python train.py --n_layer=9 --moe_layers=[0, 2, 4, 6, 8] --balance_loss=0.000673 --steps=6122
Below are experts of layer 2 (counted from 0) of a mixture-of-experts language model. Rows are named router (the router's row for the expert), up (a neuron's input weights, with its number), down (a neuron's output weights, with its number) and show model dimensions 0-63. Each number is 128 + 32 x the weight over its row's rms, rounded and kept within 0 to 255. Numbers have three digits each.
After each expert's rows: a language model's description of what the expert responds to; "gets" lists some tokens that make up at least twice as much of what it gets as of all text. This comes from a sample of Wikipedia text that the model never trained on. Tokens count by the router's weight.

# expert 40
router:123141109094144191124184138152123128106145150090108142114130101111133138135128137092114103146169119119129147149150057153102143114138136160116117164136087142092172104109148152141153150120099118
up0:160156130063115123128097138063123135116085108087150152107083153146161131126139132175167111136101162121087199116108125146123133138192107102169163086101148143168143119177158200057106100128142186
down0:159083172181133141125161094134094058172077143152096128126134146127082120101104147105109166151117171122134157174119099152137156156063087098128127129122143119070115113165163109139142142164124101
up1:094086171109203140112135129133096146117175177086139104170090120137079110110154137125182114129051058105143126104114141150186128144162123076149110120093146159092086125138109141117158136168117072
down1:129145092183148128156113176113175115075093128090124096140133099139091118142107096117137139156120127126162060116124100165164077125146162157134155105095110228141128154127150108200108063149139156
up2:111121082091120132109114080174181139099142106219105145155109082121124129175062137107119137134100125151130142109120090145178119124173145100148118122056094188115072133102078195107108129117197121
down2:153144114135184120134150117093082152116155073058122111081143156157103131132112120156072120118156128187173163128087124113121114110115117132089117145112125131117123060162123109109086172106105097
up3:164175161140128136150093185145108087065129154117078152112106078079134094173141194183085133089116101130120145096104106138117136093071124142118134141130087122074176174110136153141166092135118106
down3:092123130142118115105090179154140141091162183201161097142119162168103126110197077152086195151091148117118090082120136149149166152140181134146092111079126060133164149097112096191130020126109128
up4:097140144081167035158159185116158165114145109118103102139111111159162102136128206095161096132113126139157141130109143153189137090076140124128092142147140137166156132177128153136169210153128102
down4:151153112140113145148118112143127111147189117125156130178120143131068110049111095160080135137147139135100148136075074131133177128087136151148174086105151184095134067129104077164134150163097168
up5:062134140120088060107127141086103159118111104153070132161106081132092092124085082137116109188150203139120148140118173156113174184104184165151160165123188163179165117116118116093080114133169111
down5:111165158126206136083116113129127168120119123161146145124122108156131106134153180168154105136120149083065111114114126119134129134131189122115149118128112137158088230102131074138102102120163106
up6:172121150111136118122147159131111128106111099165157141109136130100108132174161085151090085136147172093131140182129150126176064122101119050066091112106094100095137067159155148183175136083149072
down6:179147122088142131117157160146187149175117184134114126117125175167139094114110127145113142126087137124183123115177140145162087167146150181140118138156124139112153083095107113071106159089174059
What it handles: Final letter pieces ending proper names and taxonomic Latin words, such as a, e, ia, ta, ris, in genus and species lists.
gets: "a", "e", "o", "us", "to", "ta"

# expert 1
router:120046156071145120087171155127151051127159084096163158048127095131152115129135131144073114140116117158092104165156117134159139131097122157159108144132124094085142083118135196137130099086165128
up0:125120075114124153207139157146116106137127161112147117046153164149116115092062115119149123146115119150116114162168160102122080153098118149151080107170117074137179154120155145118137115149149149
down0:162169136094080138098138125126083142156101183151103130115123113117126156109148152105065137126131169152182163058164146135187117133132130129122163129145197118118076103190135126097116141142120161
up1:107095147121094205134065130150090142140111155106081113070198124102055099083175158140131079161125107097112179102111092102099144122180115088170142120132158082161134063134119151151132101108187133
down1:145159131136151123156106104136152168160174065124142101094134165109152175129087112220086165129135165134186073130120115116146105084179159140104088136139107161080094152106127106193138148122093112
up2:098105175102200084086116134063151113149173168084135155103054139131104215126083148150090096161126108118116146176102072175166107151132136125147181112111109151154150147161074142078167091108156134
down2:122135072151180144136134141186149162209119131166113152124101117079147124173071147108153118144126075145137160067127160123121129099068111122100061086111148142104092083100196141167136139200166128
up3:190145069111188153078139094188145119157159117110129107097106126131060174135060167143052127094154118162163155141114176142128105141117101095183112130146189097158159124156188156122130116066135112
down3:091101136118134133187086164117133082118081106077127109177164136112175081095161099059075141125125107179108106103091163096103112162119162109137139073148161159180111132167112093112097082146186184
up4:154113076147087125093133103145143132099109167131137103095235177130091100178149132135085127161091130204175120086155129137179137140094159090147124117150118138158117147135164077140104117152193096
down4:173136087105098104091067095075146137145134106081088126187071115116148156150158155171164062139095062147128130158119135125121123184075144117115177137190153181081164183158124153128133067109115148
up5:130180067141170105128154221158112168196180064127209170149152111039171137151119104105124156104133124140149146163148107140131121117148101125191163143116131115126149140149137080092151122067145134
down5:057100156109097167155138115086157110143145153099138175148109108146102108071088109140101167113082185090157121099131166154136158132180120153110105123225118114154096131167140118071137183125139136
up6:125142121121110110148171145082095176117157141060146107158110135125053125099112144165237148208161086118177135098219125134155135161155159095143129141077148128145131088158128205168178129098127124
down6:143139165130101141125116153127092132099084091146132165135122128154100150120047104147119101090151099187119139155155152152156086130093134116081116090150148141064192124139088130124135147094077159
What it handles: Pipe separators between cells in wiki tables and semicolon-terminated numbers in flattened stat lists, such as " |", " 0;", "---|---|".
gets: " |", ";", "---|---|---|---|", " 0;", " 2;", " 1;"

# expert 0
router:156084105148145167116144120164093119198160153128138147104121143176184109137141104128173101127131168127115101092179106118105157111117089105148142161178126095117150078116169139130098155117141101
up0:114118155195095122120126155140188104113140113085109132197194084094122128090134099063153098029120152122124183146200184093069126084125127134151142112095101122134159128126147153160123126157160191
down0:139070091163153156098131090029156154145075100127082120121109111164095109124135089063123161088166136166041080129119129159151136128070141123118128050109120140115181141145129073109165105133149088
up1:145143096125147131120149092096093128090082115098121114146210131117074110150150113117137071101098134120135124163162109089167144177167131119122146115156120101160149158113118144149076112188071080
down1:131097090174124122201149148137132138127136147094182138124141151030121177088090125132122172167145104113102082180154173125131114107121121134090131116125116135077108078116180096142130107079105115
up2:165148137099153115156073148125168153147087173128186112196176192093082178109124118128121097137145174122168072141080121172139102158125151212155135120126097107104138126086101158092095141177128139
down2:088174128096132139133137113088038102107103158109081153104184162132132129102119091097129127019164078093192107136075079116116123106171156166139137121131192122141093108154110102173131167122134083
up3:117135144102169130128153076076191093094083040144114108128118193143176162107080087097155054109136135143136084138120072109116100153168114134085165150156152160097141145168096161084108110083113152
down3:182147110144106117110160068100119169196123118157151096077174169103089146108119137138089083105186144077093168087162137143152125141136108107165077076123118170131168172098153127152155170137138176
up4:151150081111108181146103150112120104105119173155093145130116165160103124143119136117129126134092122124096105072153088127101135113165105163138074143101157123147065205125086143147076152132061124
down4:214120119125171071140186136078179114132155094197092071083166210129107234096112117109131169148148130136154110089124091169170108106098160138165116101170170084141133117137112112159108100129122111
up5:102114113137155123190163113123074093162193192144084109086116140066100145093097152164119133116152102106144111117143102149099098112144161134136137116111110113136200169092067141101154098138104110
down5:146111140162130124110111128137141136179107091095103141062122129112117093164103156133138190152126093091137127195174112109145141126113054146092121160133069138151146187142180151120093164139128084
up6:142083159112128088075141230107152077124108061185140120130126092087159149145121136165093131104153128073146095150160150138167137170145129085166122145091132135123071119146122171176141109123154108
down6:147101151153163179148097132066132148143148105119147146085182074058135165147162115132155136155117117169135134213176121172143083144124121124157126104090178112109114134190090102153176147128076150
What it handles: Hyphens and dashes opening bulleted list lines after a line break, plus table pipes and numbered-list markers like 1., 2., and slashes.
gets: "-", "–", " -", "/", "2.", "1."

# expert 11
router:129084125139134142118174124168156119134133121156088130062117136154095147127112102134124127132082119136121142127149128158131193131090118151131178199158132139136140137111137169090105095130138126
up0:155126093116097130119159108123169146114127053138120121083131143092125111085073118160124155133080214112127144092154150115132110157038108144090090139127165188161126091097153136143156122136128158
down0:144127131130125091133085171110142116098138081148116116141115136121135048105121165103121107065204129081128096043125093080107130085121127119090085127099133169132130100178141146097145094161137154
up1:161105131120082217186141066090103126115140112126130119122191096130127101126118136078160112091046152128172070142122139031166098117149182151064116137167164121119141135143174109123146114146154180
down1:183059079183123138099147160116135127154152156153090166089098140144133110139162106140092129114150087156050110141141159139154112135128135107152145163068090109119103145115101158175088145151135172
up2:162119116105127176162125103133133149182157093139130148116156131125114084095125149144131183151118166145070154096115093130157149129156117137027105178100157161117046099153160147145193137040059169
down2:134193133137135189101119112113140161098064130103143187108172108061107115122151145091126140137175130135127166149191132192079106100088088131197168091195119062132118080170140141142128156179125092
up3:093110075166110105113192090134137169086138100074101102083111149101122162123205096165095159141123143047082120143132122099086149153147146139214086093162167133116144102165096143162128148157152110
down3:170155124180112112097130103178100116115107105115123133121124154141134086192105153101085082122097155149093150138173126160176176121071199152160135131105091072099159124193162108177164139089121100
up4:098124110079065106181158085145079103069120116030158180114116163050179190152115110151120128125184125116119130048118103144093129131115179147175169121133159121164099091133115145118130116116114092
down4:128105148152125113083085163101159137122133158148145096161099105192170074146088161110183078081104134105082131102177115144074141116124121127046097121108095129065171150161076091141132161120135139
up5:091146137077112111077070130129143134147115143107099073103107101076109155151125110146038124128140107121135125143120142114138103148105127140117110128175163164124082145128157124125168097116162070
down5:156092102145159184148117068118178091115117145122106103144076095054124079143130081131125125153086154093115098088168094105069103164054105098115192130139097136159170157153104101109100135115123130
up6:141179151177170091068122092125136151167093116128160114085122051113115122066128102138106160085075059135118112115119186100152124087093146150113102098151105185172143116111096150186142092039148130
down6:149097158078093133138097109147128146199174137158110121145152095148134108155123133162093140130165123118152189192131131060173139077113126052145184128150145154106161151117151102133121169176120096
What it handles: Small numbers and blank spaces after pipe separators in sports and election tables, also figures before percentages or th: | 11 |, 19th.
gets: " ", " 1", " 2", " 0", " 3", " 4"

# expert 31
router:211136155151109115099156096183127144160132093134151140113159136174156104076124144072105144098109162127098137074178111128052162127072109162118097169189080164114152065126124142133103121120152079
up22:130126170098108105096161132222062140144099131194180139135162112144175101088109129119087144121135099066160199210115065118143139201095106124147119081093180136094097102157110152100126094137135118
down22:130123128155107105144072136167096155142107142138016140082109149120098114096051113101123090134151106067045142143124189095100089093159115165112148116152100086177109089121111126161093129174196092
up23:126116169148142176144177138203125108187131109108106153120130130088133143091072128174113101138085102093138121160121131138097139127104133121124091142116127140130142167126112077085079145112035152
down23:146096127110087114109175110063171111085134123139095091144122150091089094132059099059109111158133145124134165133110142140117145140184203106143152135168107065118102135070147158156186154105093095
up24:154130163098172149142169102173155111137130182182118108109117123077121178083070120138078181067128094101094153158123118138136145081142140076097112125102097116168130117098098140108166159125096079
down24:117200171161138171119106154102153070163153081112092095172149129161118161141151153122156091154161195120113149076151078071119168174076116097102088153123112162179136117182202220145182116170048120
up25:100121140154098049144086139134152169170124161202113056110169132169105088140146128118145117118124141161083210111179092148154092126094115162135119124099092134064136106162127161160113111109144182
down25:148147126195200136102097128106108095134098180089117143158069130153183150144152112155158113116174134134140139183103112120107178132221167118166100099086162153141101081102115118061164177140145146
up26:126131131159094062089112170118108078129095142086120172063105089109170129096141166112146093133114181156130156116110144081130118094156202163183077176098173125131148136102149122112136151141103105
down26:160095120124175155182093149131099156105116167122102135153124101129193117144161133146132121123135117123106110118084079089184114153152093137092120099086139094167127094075101165143066094134095094
up27:140061172126139143122146139111095141089118129092137105083126142120141101108132159177139180154100177068166122132131112098118167150140060130090073121121138088171161128143130117092122183165097137
down27:154126129078127160131136088076158144149148150079100118080150153109123147087125150141175103184080088117060194124095110177166126106138102121102120156124120134074157110111094094113118082139107165
up28:152079132184101105193092102109151064045196107090116189132146174163149122064187098142128125047116167131087114072146132085149140149127159115132141152151140172175119112144100051163117111148196104
down28:123066157172116124077203094095097176168083117153082064161136043136172100094106183053100141075116088113110027121098119140099164095117140134162107145136105166102099149115172124135123152136081140
What it handles: Pipe starting table rows or header separators, plus biography past-tense verbs like died, began, married, received, released; also Binomial in taxoboxes.
gets: "|", " released", "|---|---|", " died", " began", " won"

# expert 15
router:146133122091125123101091094174195140097101142150168074102148090221175169147130138118105087117086098120128106128153100188100153128126132098205095149225083133105197053101164142071160176127160117
up0:057143147154147106100103144138159082117143120122120160166086141126148159179177163125174123086133157082163092179096185145145138116121188146119132124130135091117113142125159114159099156073128110
down0:139160146172171128115127120183149179136099100175197134173158140099107164140123131134080110085066098120146121121115127140134128132102104073124119147206165101130122220108161133169138087151127129
up1:192107106156116114174157138141152139083119167090096146106069140146166114152095111187047155107149113154128129127111144163144126119135165108120077149183116115130166087122139102202134140164126098
down1:141122135090160130067087102163107144112091042121095075176119127131137131142074152076163136161124099096107153183158098128114089121145125153117132103160136164134149090115125093045103093157124135
up2:182091095063146166140129110127163136129106164121132108159077219126181083130132036131113138147095122119083123133085067111120126088122183154084060112150140167108141160104184114175168101115126110
down2:116106112118127039148155099141105123145137099108174127157155082143063122121116098111126173144116132109146082075163104123115116125146108127105087161070111106131138115077087114085166144093134162
up3:103142093088132164135123145122114156117165116057123102132147124114120140131114152109169152138179097156199099172149124163079125138117128136186078138166089168109187082132151143145151140121112115
down3:126102106169196074153089121116128147167119140165156128165174092118104164150069127114062060137125145112162163087112114143128143102135089142162131116093168075119185150120117183123097093161181138
up4:213096140113122129120089171140157119142114145187151067172104101124079123115136094132159114109115211132118090163083121164119137112132183110210072106143164132105135170162081161134151118104094145
down4:148106140189087100126087133152157142144059087088062163098141092148107127161080172114121135161146099117141207169150089126167199116137108133118097191168082159077081130122138110104134151150123122
up5:137093110165168186088108159136157094160163145116096107084109131165148142127095102127126132080094131137114132109127099118116128131131175117167122106137091089152151155135090177133068129121161155
down5:124135147186095132163129141164117125123124193065092092158136149121127071056117115201120083134143060133138128110141148121202126101158149123080161153127138136111133160113104060122091069110105091
up6:143109149127196152197112166124146135159098150101090134164170131101110069112142153147086203140088127196135088138122144147110128148171121154117072111138127126116105161134138088134055190104154154
down6:131149093116116124073113126128130180129106112140146159086098125145160180175054118073146111117116087066159091136154133088100164085110175157208091127097160095130120065143105147125169113180178106
What it handles: Prepositions in, to, on, for, into, during, through in running prose, often before dates or the: in 2023, on 25 January, escapes to.
gets: " in", " to", " on", " for", " In", "In"

# expert 21
router:112144141127165147132132142159165090178155142108153175131143106209148098135117106041176126112127131140133116138120069082152214101108103082150143166137136145154121109087189170093141151100164132
up7:137077153160163085140092104128149123154103149092141073151129102173120167105099124156151060133098102071042182087113157059091105105043145080178088185097089110137163158153115101099149122086152148
down7:146155156134170146125107137091153130145100095108125171118196103175150137206096147131150046125164100157188105191129114128125135123112157109136148133119118117112113104121111173125088093159106125
up8:156101092124153107115127094128142161078099138091200102145111089174148162152093135076110141100142161151183101124135102124138126103144064132165089139096169153150068110163125122125104182104073102
down8:090105151116083138171136115081147072140143137134061103113098152065107086159168130198140134149116089132145194173167127114125120169107099160140130177080153179115150125118136105116139081141145099
up9:160142190104151179174147129124122096131135138043139214143122158146114098162103100128151112125114130134096116130122109099178140115116063144154106140146077067170108139147193078109138150172123137
down9:097131082066165125080108140126143172127134077185128100121112085154154164102162130149123126165106116150128145095125112161097068102103172137110165134155149104077114125063060144152184065066063148
up10:186101127065127125159033116130149155183117144114167188132112178081151162091126074135142145183087139128110215187166087132167139138134154099079157141074111146139138103184193132190121153105155095
down10:172144118058116069088067112095107111126177142110074158145122181127079135175093167095111069175166127110086140149093142115075157144152135150127097123156153126101080150067129120083137140125123196
up11:157087154132178117127164089122140126153138149095184162191114167102172155103149154155141108150146062162125165111130122132215110111077066108200127176135058110171086142129166154159126116117077088
down11:140134101106179144181153072106130079132169078156107139098060143134143150124117088108127061120126138126139095161104129150120096116134079121109117135124174143099110140091111101105099174101146123
up12:160109148166161139121116072143126087152083106145134144089134135149153114115112135083169161143139125114166145129071084137090118181094174094115143107103146154156126136097091095145121123151138100
down12:112139189095115082139136101117183140091205089094092130182080143086142113095076148172156165122136144140060187137134130180165152126101167112129154163200134110092156151136093145129092129134141124
up13:095123135106150143106170135111116179151203120104106104043123128147109127143100168153143145117080063076186136104141122088139062131102138077100123190134100063112131118168134109089134115104124124
down13:115124175177189132142101104106247093070181147092154122148196111139090150139102125129122102133117135073109142134142113123121149147101160145102183112085162109147095100116111136224149133108160145
What it handles: Plural endings and plural nouns ending a word, chiefly "s", also ers, ies, people, those, others, including the "s" in it's and let's.
gets: "s", "ing", "es", "ers", " people", " those"

# expert 28
router:173090180104137092074178139112155116105146137156158151123146152144148118115144143121151142164095156127068171105193128124072147119089130156156141134137142072074170084087138155084156162180118110
up7:118105103110122145111079134128090108132112171134079102136097125062143157112089126158116187149036111114140144228166094127092114098101083169148154184154159120132129126122128121140140077129145100
down7:212146170061120082098158042150165119124162143144108157137151131148107107129170142108088120152151094077124148129136083119070110125148118129121131140103096048117064177144143114115146123160132126
up8:180042192093111145113132128094111082101177112156152167096147117141163121132146135167134173168070145090168121163117128128102129115150132090111094165132192156148142100110135082168115168116133103
down8:182114195134129125122186079131123121145185098129120072126169137107135092111094117138102129156102116124177151158104132115151129136167089124160130135116113074138108116099119112157166164110101157
up9:137096120079094103140070122139127179158129133152102096147043132159145126133172177097149112121155123098129120103152140115168114085185091136114108196176156138085105103136086121139161057166171077
down9:168084126120119106108081133126158142178127056133113157061139144092077137117139064090119086106141168157146131110083092119182115105133128132153129161115104153091127140160160149089123154147080155
up10:121113124112092068136111125144087107101124098167136182152130194146084176143168130170144073160141111202157110141132164122127068171108088172113146154127192169102137156196136174165081147161150122
down10:120096137164144156149126180137153100107185166175115093171126173148123070081099114179126102142163136129148138113067127173177140129158088059124112129144116111181143137132129106135160164163086114
up11:155154066090157138157085073151120153135134128156098124144094126097135113116091124133138151131090155187107132116087191098101117135111121096088172104156145151121134119163089162192133136105139116
down11:135147171115150155139171129069126142177142142126165116080110206113144161093169100098161109125164068142164097126183175100107191194154147194124084170129067091182140187169103121107097147113139159
up12:132087117115117125060175181098071104182200176201163181142119075108185045118101117163128112131080119145128098114135126124136178118100117130183105139105180191175127141139121078120136188088124091
down12:127167175094096185135090133174150118162080158134148103151126103143137118125153135131152149160137119167098097106125155149140101159084144141028161123111121155100158079130082106110115074141104096
up13:094144186133115136116202121165166098182154163175166086130115090144120138125099136137129090164136088135121167142142122159072155134133092148122067187108141132166132136130189127129156156090121083
down13:106102063130106166130057158141117160119190098191097129143158117132102119117141100181133127127143088160131183120130157130157143064150137116147139127065086158139116151157098109128149144143143224
What it handles: Forms of be, especially was and is, after a subject noun, plus other auxiliaries and following participles like forced, transformed.
gets: " was", " is", " were", " are", " be", " been"

# expert 44
router:159115123134178152145124085166134153111170109129120127104099176118152142119115131117183097135131070097116181099156084119130162147108052153108090137188113128120121117133201150083127104147138109
up0:126119071149097140092136085152131109146116090143168134137123208157142100074148136111126071154069169098181140067107099151098110110154140098177133112109173132163132083101111118170119132201159134
down0:128090188173134111161158087089132145162189209139110097112156137132096145091151178097173119108135090166125157104126154119168133172123096169137149158098120134063144171086138161159129144179152089
up1:083158097116139125147164135118129129181085140114104143128122086113091121185164150132117087083136154146106145063122127117151159125141152069150082089132174115194134075174155156195098103103118184
down1:094125151113172198149135124141164084132183166067154201133116139147102155146175123142145134174170158180126139123140107103081162113084184126099078158240148158102101120143063144073126168108093108
up2:139130102167173138141160104115074102136088103146098147145146124122108127126199133117146133133203132135170118098152064142135165120104109098162111175098112108163193175101034163148134131168124138
down2:129161064118112086152104121192176146119124119105107014157090170072114131094102105166125165079117180094110164189104105140164082087126142086125167121120163135154095130127148088129181112116080153
up3:121127104149093164113057154146096128154111154114107093081130095107134128105095065133119131104142137117150110107146154115124099135073128158142081170116087135118114126141140152160146125137194103
down3:094153159130175099072147122138101097142111142148163156115096139130152080116159190120075136117155148157154160134128074157169116174121137146159140141083149131106134098113131161090147116085138134
up4:071140159155167084110156137092122053141074117113128127117160159098183107222165098157154175134148200108133141107161163141124180059118116095157150106109137098137133094134148181115111140115104099
down4:105128097075143123119089094135158166201127150152127132119153148108151144142094207147158173117111122149092114106104125092158115129120125138095173191132044154121133126183129138128175085114117125
up5:110146133085137156097112193053096104122158115173154121130139122125171105106127138159191117131143129101144072158116135103127152126113142197156135112150144137107125179147153131089131135147122126
down5:123125111166122100103149174130169142199060103093147160099067117114148111183098108082147191125106158073155131114122084154117153142151162111109132074051178092187191042090147132183125105068123085
up6:118117083159152146149110158114160103126072106081037068160096162136099147127063110070137186145132154139140109127170084168143079114128176088115105110108109130137141176078149167176167127102114049
down6:111137094146178095137141107138107052127194127116064141154156121104179105079161140147173108145148160179061064161112140137166148145105134167107112173099087154120131149097104103120123164143150108
What it handles: Conjunctions and relative words joining clauses, like and, which, that, or, who, plus auxiliaries had/has and adverbs such as often.
gets: " and", " which", " or", " also", " who", " had"

# expert 22
router:177074180121158119127099198204109110179158103085100181103153134176132104163122123113134141124113124131057069080133119109118180121097118144154130183190110167094166096119139117088091096143173114
up7:142163112160124125136162065131134135101136114109049123162086149131113119148195084048147162104081153151131144113162088157185139116125126157107112153154096167085161166077118117108170116125152139
down7:139092138108162101184218162152176114087123077101208088137142106113107106103093145150113124081087120151131157143132124083062155153113061088120171145144137104085078133169125135149053128138141152
up8:191143094165117189106164123123145145158195108160069090142121118137138107112117136093125088109115167111122108136097152122180103146144132146118132124104188140147114070084134146094119115119101087
down8:138165149125078156077122166185177086131162111134152135182158131148159130143163141091163100161161150150138101068228119155123132167083118111124102084112099104175104097123117198123108155081151173
up9:098154107153086081152085125159142088082150082163159135089105105098146120111073108160193083089153178121176174153151120169129163129108186177158132095124107117167083115108119118153146097135184126
down9:119123154055114151125094161115139171108144181111132118056153162110081090093185079129108072120100189130119146101168084129152083097080078194096078141184125127112164050129148071161122109148099160
up10:149150128147079100149139185137102142079122083149150155165101116152091140112145142108096205102076123097081138117186182120104100177097140136074087134119118191161196128130135140116125118123168151
down10:135166151142138116112130160137140114124171154098162088093084042133163131094126182170118112115153155137161165155087131101154129128083198126134133118105199093093120104118072152150101104102138096
up11:185148158144151098091149185152167126079073110096130150144166103078127131159114089126171096134114148150072106142115077097099155085180107181151152162146039138102129116120101206077188119086105093
down11:144117117120140176154118134141132123154105180171141131058050126154155159093105154075168112205121081132143155079178168132139072196106109105144093162133156143144117115161135157121081055201108189
up12:141171113084115051084130106197149134151114160144086095177182137086115128076115114122118163053108147151145200122141124130143122155126123173114134125198115102155118122156120146126093077115128126
down12:186175180103109108155110172146092121113069102111102184202102136136190088099099109145145127073138122101133181113121168100152051095127046072189069089149104144179114142046144188147101108097105103
up13:165063107128117147062104155152149091130111098062090212057154174127084119157070119120126100208138133191091162131101049153092097097126087093128140147081087069120119111166143167104083187076162163
down13:129160128142121067142144150123141155132050140110141145132138131106110155074141123173142151119126127175056138165056128083168147180190102127159157055177145087103136123100093112129104112130122123
What it handles: Mostly "of" after a noun heading a phrase, plus than, including, among, like, such as Geography of, one of.
gets: " of", " for", " time", " other", " than", " including"

# expert 3
router:139092141134193173120143139139144102109104115063124149085131135153131096119094126091110085124127143109076137109228146162136115118094094084157122138178102118111151081117125137096166072068117112
up0:143114105131113114136055140142117146178138193138089169173067125135115112127203105199076161175116140145050142140212115096108162087148142112136113142171126118097134130074155140089155147110168149
down0:142109092200123129101119125124133149138162108129112078114175151053080167101163147126144135095106124113136158059113144115111147150156054126156062081126150124151130134076135081147158129174058140
up1:126145106066152078120181164170149134136086144101178116193155074146129180202138082178151054116151188054170126123162098129071138137069141122064116123126142165154098119072092165127154143110149116
down1:133105128135115089174113154106124149108153117136116147090099115098102138101078126118123134157101103142121103103142158151078091099225180154178158127115121169144148161142080136120094149126107162
up2:109184108077113126071147149146109102170102130135171078123140166143121209120120172103115128216145116135129172074148152152132134143132116093157123093143159117171148096176180103123118162136094115
down2:143097125110147141157133091121123107138140125119106137146131073142164073144161146139171167091122102094189081165150129143130139086135054088078174078044082128117097134056143102110104164154158140
up3:157169112119071123121166116181111155113119155153132159112136157112150146127094129184132113147139094151118034083111121050126091147099128076117135109169090117148172148086095141203113121193121118
down3:071084105156161150186140141143102102134187162082142185107105082142143116171096147139138180118142124140144127152147126151160105136103114144060115155099182120108089084130094059097115164072106108
up4:141137095174125096111133134147110095117164091114143096181194114085164150113131190201128109155115112142075157126143137169135159101124102055076154105135153150152092027070110163140125106122184176
down4:131126094099147156176176093075126149066074131152127062143088141120095172168112126072119168067107162200173101081186217109106120128209125127181119118111151198127138134124228090103140144122159160
up5:127082160107143158111045114107188152130151109119117142117114109151158172101108133176087168180160135127114078122097099085085089079125130139085102092097113145093155181124140134159100183155084102
down5:120128123149113127125140162211109071077146097101111136107080165176073157155151144175204135113131139098143104114133183119118107118138157141152110140174200150142124068099141125074144078122132167
up6:150119150072105104130158144125083124088117181124112158060115154075163167144137178203161093137146100116182124096146181162088126115176124149179135111137062162141113096115162136147115112163128105
down6:100130127136184089119100083101141092118075115143116147137183162144148110063123116146116137155125181116124165155150050152181147111112057154079163133091108109090170137116130097097138141103118154
What it handles: Opening parenthesis, quotation mark, slash or bracket starting an aside, often fused with digits: (designated place), "The, (1876–, /fr/.
gets: " (", " \"", "/", "(", " '", " (1"

# expert 20
router:098151130101144142114156135155173134145141091094165121093187204124139150159142099080184090164092137135115166100218134124126189153118090139119120173138120116136166077126147120096124098082137065
up0:154100140161130119129138155121122101159180082077122092097090087067161144198124118093171133070139111116110130137113140149111168150200134197157125124062123127121129124149115123092143093124148104
down0:137169112096108119166064147165191121101154151168131114110082141172087117039125117138133152149157182061118142190168175140132136101157131125131110119149152109144109180095134080140168116079169153
up1:120129115138179087171135117139043124138090141152084132109140161120115138146172105106204123080112133117173128148101148165125080139060059193163108150062085101136080133128134136118130145123176113
down1:228200115118162142128132124143078132077140124108148174163089112155122111121153120207184150170123147138157075181125177155095122073127145173108183144132083140088159177089138088109157128075075228
up2:092130132146124077141133089153103174090128159125166121118150103134177119124085043091154130095197108147129076092154147146116138073127155075127155135133084106088159156109206105181086089154138128
down2:106135103138156131124078140108102129179152112079088162081097143101179160115113124119120164089135110153125132058134073086110146146160159121186128102140112159135199135156153122141095124082103206
up3:065083132118121097182134098157077134129153095129122163083129087116126160104168081150171043133092195136104155096127100153179093151061118123090177129127121146130151076180142175172164150114123192
down3:145149139124126052095126022155123134191110136141132118157094190154190119129108176131121137131174170169131117114069082103211135178119146130139151151090105167116093169114108133155082148099102076
up4:088167152119082125154057171158107148065181194095133083117140199100105127166102123070078130112108136165118093119139143155156137097134171118065123117089127146125065196104161161133130126087131142
down4:148138130075106135077081131146129120147153124129130131099101110143155185174134131135187144124149109166142153155070135160127074162081094160105116096140104087175190066074146145127113115093139145
up5:109099170185161125167113126147057128131137118166106079144187097106154139093094181123146071139172129121075124154103093122175196106158103143128160151114142117167150081150132146185080116122153140
down5:172097109095087074132067143088173125141149170145116064160098110143108124194175090118126149140114119104153106143161083132059123161127078196106078129133127111164125074127108132157157112099149130
up6:090087116105148093144100115151135087095127074124165182102085200133151154133092109100116132157172112096099128139116074122162141079127122159130048120138120144119127129100120182137153191052114141
down6:148072156082138108132164094074147091105084103138096112116136082164127148059139087122057139107092130182118121114109199103115141132138143135161113153103122159175143115155084118154095101038136128
What it handles: Pipe separators between cells in Markdown tables of sports results, elections and discographies, plus colons and semicolons before numbers.
gets: " |", ";", ":", "):", "\";", "7."